Experts of a small language model: 77.7M parameters, a variant of SOAP for the experts.
Below are experts of layer 2 (counted from 0) of a mixture-of-experts language model. Rows are named router (the router's row for the expert), down (a neuron's output weights, with its number) and show model dimensions 0-95. Each number is 128 + 24 x the weight over its row's rms, rounded and kept within 0 to 255. Numbers have three digits each.
After each expert's rows: a language model's description of what the expert responds to. This comes from a sample of Wikipedia text that the model never trained on.

# expert 38
router:084132119119096138106142120123091136114142103159145162161120073126094138131141131140167120107158108141131155128135141117126152117156133095098162156101105188093140109136121101120133142126150153142134125143116119159113098150108146171173138157104146123098130133143105166123159099111127122113
down0:112139071143141126100088133101110130134132137146123122144120097121187128107094135123075127148139115118124189125125161127145072113104115116144147133154091155145121156144078106129098097119136148144123148099131129141147108128149098095150106133137130091133157137134100141139151155088153083147
down1:151139131146136095099116162129124111135139122151154113117106114146080129150094129108152111143095088127100145163132111145142120074172111123119155126117088141113097112130161102137148139161113138136111142140101141157122132150138106164131160141137168106179161123129106137149129102140114140133
down2:120177151145088117131159129139124178152120125189111177135165117127163110088129085165126106153093162105119127151139101125120107113143127099110086119126107140159129119139127091136183143111119162170102143104139106084120164134129141127120099133093140132099116150149075144133121108088122124107
down3:103110104140175176100129162143085126085134131101149150125151116124136131121158112134109090128136131108137108136136109174118094116137091156115160109148102115096140126054109110129098143123128152181123125070140084135134119156104072095131108139116132148122135145145127133116116101087164127116
Description: Dates and numbers. Month names, years and day numbers in birth dates, lifespans and tables, such as 5 January 1892, (born 26 September.

# expert 33
router:136098118100082180109136132087106142096099093168160127127101102140151169121194134133121159116142121128146152135127130124121180168165134115122151131141139172133158099133087084104148173142137187129150083142104102149136151148108129114161170136109144124079104135113098154107148093068098138147
down0:163104173118098172163149153167103143178112113178145135165065136074114162098120115130151128113091121120177080126126149111156151166109102137155155128150102089122160110134107130133136126158098129115161126098109169200142147096147161116099120176113140118166110126130102145100123103113138085142
down1:161126152136125113133127150127133130145107123162133124128139103114136123129143142151105106149149099129105132094090154146131148126124114099097122115148172135165156116125102089125094120110095116111115154106134125158113174120139140131125130125142129145150086162123095122105124126105112150116
down2:150143172092102104140124137149146141086111141130124142146138118121130095105110155120105096076103136133132128125137114116103119143142146151121123107140114127132127124175150141142068129126117129178107134097129134122122153139110141163131047161149125090079108135131127123153139152088089186160
down3:127136143092116090102095099103079133145108090121126149153124129153166099075082164098139117102129128129128099105136150136138136127140090121121123107153099124138164150109151123096117162131124130161133131108121139126144098164096168189139088116127108114117131128149171152151096110115180086129
Description: Articles before nouns. The articles the, a, an in running prose, mostly after prepositions or verbs, as in signed a, was the, in an.

# expert 17
router:110095142094113120110151124133123090105120170134146119146125110164140157121137154150125128114145126116152157160127122148122169092163159058106167071101125148114199105112103117080132145156135166122135117169131107141112118139120153115119138131113114142083129157150111171152133094108110160132
down0:144126136122127148148173170112123224107150124162140144150118148139133114097162126170130090130146125086112105148132132124127105148139097099140153132088134112115137105136156158130115135128146110136106123137117091157128141112178119087129177122110167119137095122128158131149147155136141129089
down1:125106147117106091144119125154146106093091145151131077145149086122144115136125148130134115125129180113110127113119136109126131116144109162143133128106122105122137144094107108117108105157078160159104130121109124166148138164137128066134170071099144138147110148131093109096102120123129137141
down2:157100127142104112127080132157135134100156126090127169106143166111172138126099150160161152097100114127125127093141125110145115106127122178096151107122155125151156129146131189106094134092148154124128183134158195132139142159135113133159149148089156144133145124149142120103121111150101129092
down3:168109133139127153108118104102153128098114126127137154143131135143096109153152134128142097153141130123116107147126105125110125140172121126147108148143113134102139112112085087143130117115124047142100116106147111127114094130146139132135106151124105105130075112113111113151135110118114119125
Description: Central European name pieces. Inner pieces of German, Slavic, Finnish and Nordic words and names, with consonants and endings like k, ski, ov, ø.

# expert 1
router:105071098116106121129136118132126118086127148146136134173102111125147124140153118174134108099189119161165188118157142147094137130164116083116114112151095185117107111118110089130122136148120128130144095128121091130131133125122150130145124122121130082112083160177115159151164113115101137125
down0:109112137107099173132115179115133091080122106088104109099157105105110138126111131162149114156071143129086121124101152146128107151141123111141133123108135153098120107123139135139098153142106144142138164143109087131113114124147151091099125115140150131128154140118139146137116140143094124125
down1:131115151164163115137163112111139108085154104126109142129127162070136116100103135144140159139115124075114106097175134139076113132132172098121114100123141144093118091140122142122132132128108141143114119171118159145141136143138115123104157165157088137126133153107137099098126135073090150146
down2:117122099123143146144121120119124146156099091156081119132140128117117096112151104111185126136120129098128090158121137167125094140136125092147151097128103107152151139067125148157127118168096144135121153115101132143112109114147120093124127131130090113119094142133082176138105124104107125144
down3:125154145171129142115107111118122099124146167121165119125125113169130124106156094097086104137133102134106135097122163158154115106166122122106157147164179152080147121200134139099130107086148129149109133151096135124174110106139149088128103102176100155144125134099095089135135106128155150159
Description: Country and nationality names. Country names, codes and nationality adjectives, mostly in sports result tables and lists, such as USA, Canada, French, Australia.

# expert 12
router:122093085121120141108139147131117116104134105196160115143095119137140131166128136163151146127172117144143156162123143151107126131162144102076137125116143167133128105103091104084115153128117133141159095137123128159119106139093113123132159124122124085117134147163148168121157050125099175136
down0:109147063139124145124161142143132147125140164100131145134121143119149116152139099068184123132159135138116094109111092135107108129115144138101140177093099100140124099143114123156140166164084097139121096130147124137135109156140140136096113110079155134115121122123140088129154131099136127116
down1:085145128138095112127162132102129132116142093189127121146150136126118099118123127146084133090141130155113106080093192122120125151111102102147156156094106149108060105158140113136161080149174133126143183136148139135157122125154129130157065137114134129121144142110144113113141081132097142111
down2:138100090154093108099124117097166103146102127119083101146141154145160111138088151147116147138135130108169138149105093134141141157131135138129123114103152130136142118135129169108138078159135128092085066128136119127128093125125100107124136108164138158097135119127138078115175111157138147114
down3:134149140125115156112136139098151144077151072138119145130098111091146121079118121151122120083116131109157157093155130150122109107171131077134127144123168155131151128105120145173181118140075107160120157142126105133094126109143153144136183097131138131091113138094123147145146125132104182155
Description: Numbers in tables. Number tokens, often the later digits of a figure, in statistics tables, vote counts, coordinates, track times and money amounts.

# expert 7
router:095116081135101146132147136131092112102123109166161091151092115160110120109142133169114133141147129109131170149156111146100156123158138139090132119117146155097170094123048100129126175112122140134155105152115117157106146138096144107125192098107096113097102114160122143145165112113104159150
down0:123135152127129142162119135108194117094169110168112131144141116144137129118114124150101103154130145156147133149129145146157116150136162124074121082154135135148164093096115098100167128109166093152146141135151120133115109120110153111107101124135151119105118090136118112136139102090107131125
down1:138112094155108114112154128137150125092073134137117137142164112136103142095135113145137105102126115112112141151099104119147113117140151149138190125115107123113119121102141124148127140099134131119141154124146102102182115153067114145174088135144144112138083126141138121123147136138108122150
down2:135090124148134139133141121148112107140113089157151087154105113126124106108152104147129134143182128174106148122163146131157102116165158123095157129108135091145187159098101063138133124160122110143131096150179126149068150115167138094169145145144152130120129114092116143120110104095149137154
down3:154131129179117123127159133126128121151135112094160168111108155128121123128103137109134140108176115188107187123111138085077127146107113109127096170096114145116099120121154162142112117145171183166111080151110109145153114146122141097083097152142133128142136092101111111103125107176098125135
Description: Table cell separators. Pipe characters beginning or dividing Markdown table rows, plus location words like upper, lower, former, where and °N.

# expert 6
router:118110131099116137118134159096151116104124126159163100130143085152127133129131156146149134129183141137125128132155116148076138127159139114099150124089087166099122116090087081133093128124132133106148099109090123110090138148096141145113118118115099105080123151178137155158180104092083150140
down0:140119140109108160122164157114102148165108121112163151172080085109147119129111110104124133114154148117141110138134137134155163125112123177119130067083145141101140109134144118114125148082124098130129179134113119141154092150119135124124148151134120124118102154108179174119084184149091092128
down1:123180124121146134158157084141150105124116137087158139104142150138113101107139118105153119054134136151135119168103101154108120115106111136135074140128148113170112108085132121120107153127085153107123109123098115107103106112137153109150156123079149145118110159150142094154169137097164131120
down2:094144169103159116150142098081151125145119157137133118146119103130111114147114128129156125102071116132179084104134137109096134127156122129139160072159136150140132143135173145121137125092143149134123058122180091140112125161114133132123102136096150107144092136106103124157138138078122166126
down3:137122135169095134124094118111119145111122107135098134107123129106155112107126107109139124121105145154102176149153087125110123106125114133139114114128143133155131111096108106122154144114058120101137120115116121088087174149138127136101138132144125098116152109130095134130106129137122142148
Description: Field colons and pipes. Colons closing infobox field names or team names before scorers (Folded:, Dissolved:, Stoke City:), plus table pipes and range to.

# expert 24
router:128112143098099156130150090096128098054102151183165124186109113140161145157128143117120127128158119099139186181142149138151133139149116144132157104140146177120143095084111115104121139102129158100156101165087110146131120160117119131117178125104129097120124108155139139143124118083118157147
down0:126178173121108087111166122121154149118184127141108199175118136101113128145136129117089126144080077124083162141115090139156124150105159162166118115145164119114130110115114138122088122101088167087135133084129153096155117120162163164156128116096087128134161143133163123121141136100139172151
down1:118114184160139074127172136148129157163099108127147112167125066105135127138127065138110111135145134120124068087128146138092100169123133106122145119127142154107149142129161128118175083149091084161119132141138115114127149107123119112108130116151137135103089143146163107130110169143138137124
down2:143171152114119097131129126146155112116113114115105167108089151117129096127090160119104105167115112064136068122118133086145112105116088148148121146101132151091113114163090190131070153140146164107146093131096124141131154156111082113129119131165157173130102114100128147123080150151118141136
down3:106104169131070144113117156156143136109091111124155100115098146164080132137137113122176102144129094130139103143176142140098200139141123101109141130128117136154118147136146079150108131070150148132147123107122089128110138115103088089106167092126142147160130091116097148136113169142131104087
Description: Table cell pipes. Pipe separators between table cells, especially after numbers, dashes or scores in sports, polling and ratings tables.

# expert 39
router:127125126121111127090148119124113114085145118156123122158093070151097123155152120154156126164163134168141145182160140127115171163160154117130154152104127143114158120120105055110128123114150130147131067150116111146129129138092114134137145131139118098121111112124096154095175073125080185111
down0:115139114107121102142162122132106144141136118135115136122129127134170127120136098123123152165111125125117123125112149122126110122145161111161143093149153131132157129113147072115138156132144165097168140150113094117156090123077139151141117123139113124152128139150079153139097086129130116172
down1:126164146139122134129069142107135168122148099146168076099090120163095101076135136147116136146136166105103146132120147100091092139100173100107137121125132113119133142167138129117126150131099106107160112119089101150141165111129101170147127123133096152119115138119142128187109094115138141134
down2:092129145109132156127124102147117120165099140101119113108110187110154118139144172164106127168131123135136122106143166109121121114134132172093132093152149112076133173122104129139148116107122153134109107131118129154105087124138143154098100130117149115135160135128105134163121148160140108098
down3:103140143164148161115110165164113159128119103124110098128115101088133127150138147154135131104152127116136132135132127156096147118120141162094165179130141133143102120125134147119119108096158147123161166130115144109129107141114115158141146170177100165128137095123105105170143135074114137099
Description: Political, institutional names. Words in party and institution names such as Democratic, Supreme, National, Permanent, Independent, plus capital initials and Thai script bytes.

# expert 8
router:124086089107124119106161098095103136115121150128164143130128130131131130135139139129144167086145128181153121159171134092130151153154147107089161105124115150123136108107104128081127171157133139139145075133114116130122098131117125102124178090105122113097106156146112136143144107145092150106
down0:152100130120123125127113122121108128130135106110125143149111144133114084122154138157149174134120102100153117130114150091106124125120107140131114168092125123115108090077138131082152093125106136073128141126124149123130079095130132109134136115115128131158117150179131108156106156094092150090
down1:147125140173117112085107124121117130135137143179134127146066140157129137126107124169106135126134138092122148136090133150128106135095149107146097121117131154088116141135144109123171144149117134101132113137124127180138171139133163162143156178113114164157172074139114153167157124139162097109
down2:122136097148109142180164120112113132096128201090129158112164127126143102155126135116101128142147129094124122178130151142151129104096144145122139122138170111149132107124118122148116089105135139126131150106121140149121094173101174124122139115106129110110095147109172128133110105094181104160
down3:136120156154118170100148152158159144125103101108090140117113109144097132132086134108130146131145143080086111125152153140133108161183153114131136147139143109109154143077119091143122095130142077154058089176112121108106100086109094123119136114142096137129163137163143140126112167113122104103
Description: Determiners and possession verbs. Function words after a sentence subject, such as has, had, its, their, 's and numerals, as in "the town has a total area".

# expert 29
router:111133122112123157082140100113148159123111115158149129161076090160121143100146124140160152079155163142143145156181114138119155155148149084106162108110119109129108128140154122129125123146121135082133122126113117151105120151118127149139137119070132121121126171185091137125141125075107146152
down0:176129117115146097165136144152099143127123186158131118110173145139157192151104112147131120120114118138103170126132114152150126133131111145130108131110161134149145104104122122122122134085147130138153114121079151116132132121171143110144142140170124100105125167122153095093120148135134136115
down1:120109089118121168118136147124105097104140137164161146104049157099127113142104111092111162148105124151142136104107146135124110131099114140153137107160117165159206136132100100130127128146157123124160142099121153124097097159122141132122124085143158108115130136141181119112097110173119164081
down2:096172140143187126099109122107132149131124139146164155123085149123130119153110143098149130134151134136120117116139080137116126144154109138150100143128109135116147153129129114090145156163123130133131151086164125109101136093109130142142126149124179137089103136157153108127121104095166103076
down3:163147153105146146113149166108103146146142110154124147111122152112130139129098087126108137097133156157142125095143157124133099108103166150128117122086122100133113133111091101117149105120114129132112099108121099105108156190118116136158139176108116121122146101140103102103159117122050131138
Description: Quote and bracket openings. Tokens right after opening quotes, apostrophes or brackets, plus odd pieces in math, foreign scripts and names, such as 'eyeshine, "a.

# expert 5
router:128082120118126137110159118134106128078142101179158119152099102169125142129119148162130117109132129148153126156166131094137135154148140135151114137112077176066112082094081099108117146102106123146169088162136118143158116151109154124121163085118117125110100113152103145141143109083120179164
down0:153082140144122175123084108159090099127139097189082163104117121130094107160204083124136105131119103157150127144117153146155102140114111110102181180139107127147105173095125133135134157133122141107141131163103106133128118099159093138139165137148144137148158115099144133130167156118117147150
down1:124124137163139140121144102115091147093207148129126142112113079146118145119105130134117114146101133089156160121097133162159113112101170183105133146098112147160119123140144133142189146123132086173121147146111165151114121130113067109139125163122154148126090157139097165152100103138137119161
down2:134139115115114096115146117133142161135110138151112154121121085133152125141122142106117167098133114133160097121096094103152113127104167138152126174133113123146110145156091152105169148155134084113119117180166102134125153178104093091100171164116157156149109121153101122145149125120105123121
down3:111157137101195158161123121114128112155125115121133134141107150134119121118097166137131093139113102126116114157073100107150115153087128131101101107125139083083119161121142109101138139131123140126139149139074116163135148127159107106140106165155157137177130116086101096100127122109110117143
Description: Mid-name word pieces. Middle or ending pieces of foreign surnames and place names in lists and tables, such as -is-, -or-, -ovic, -elli.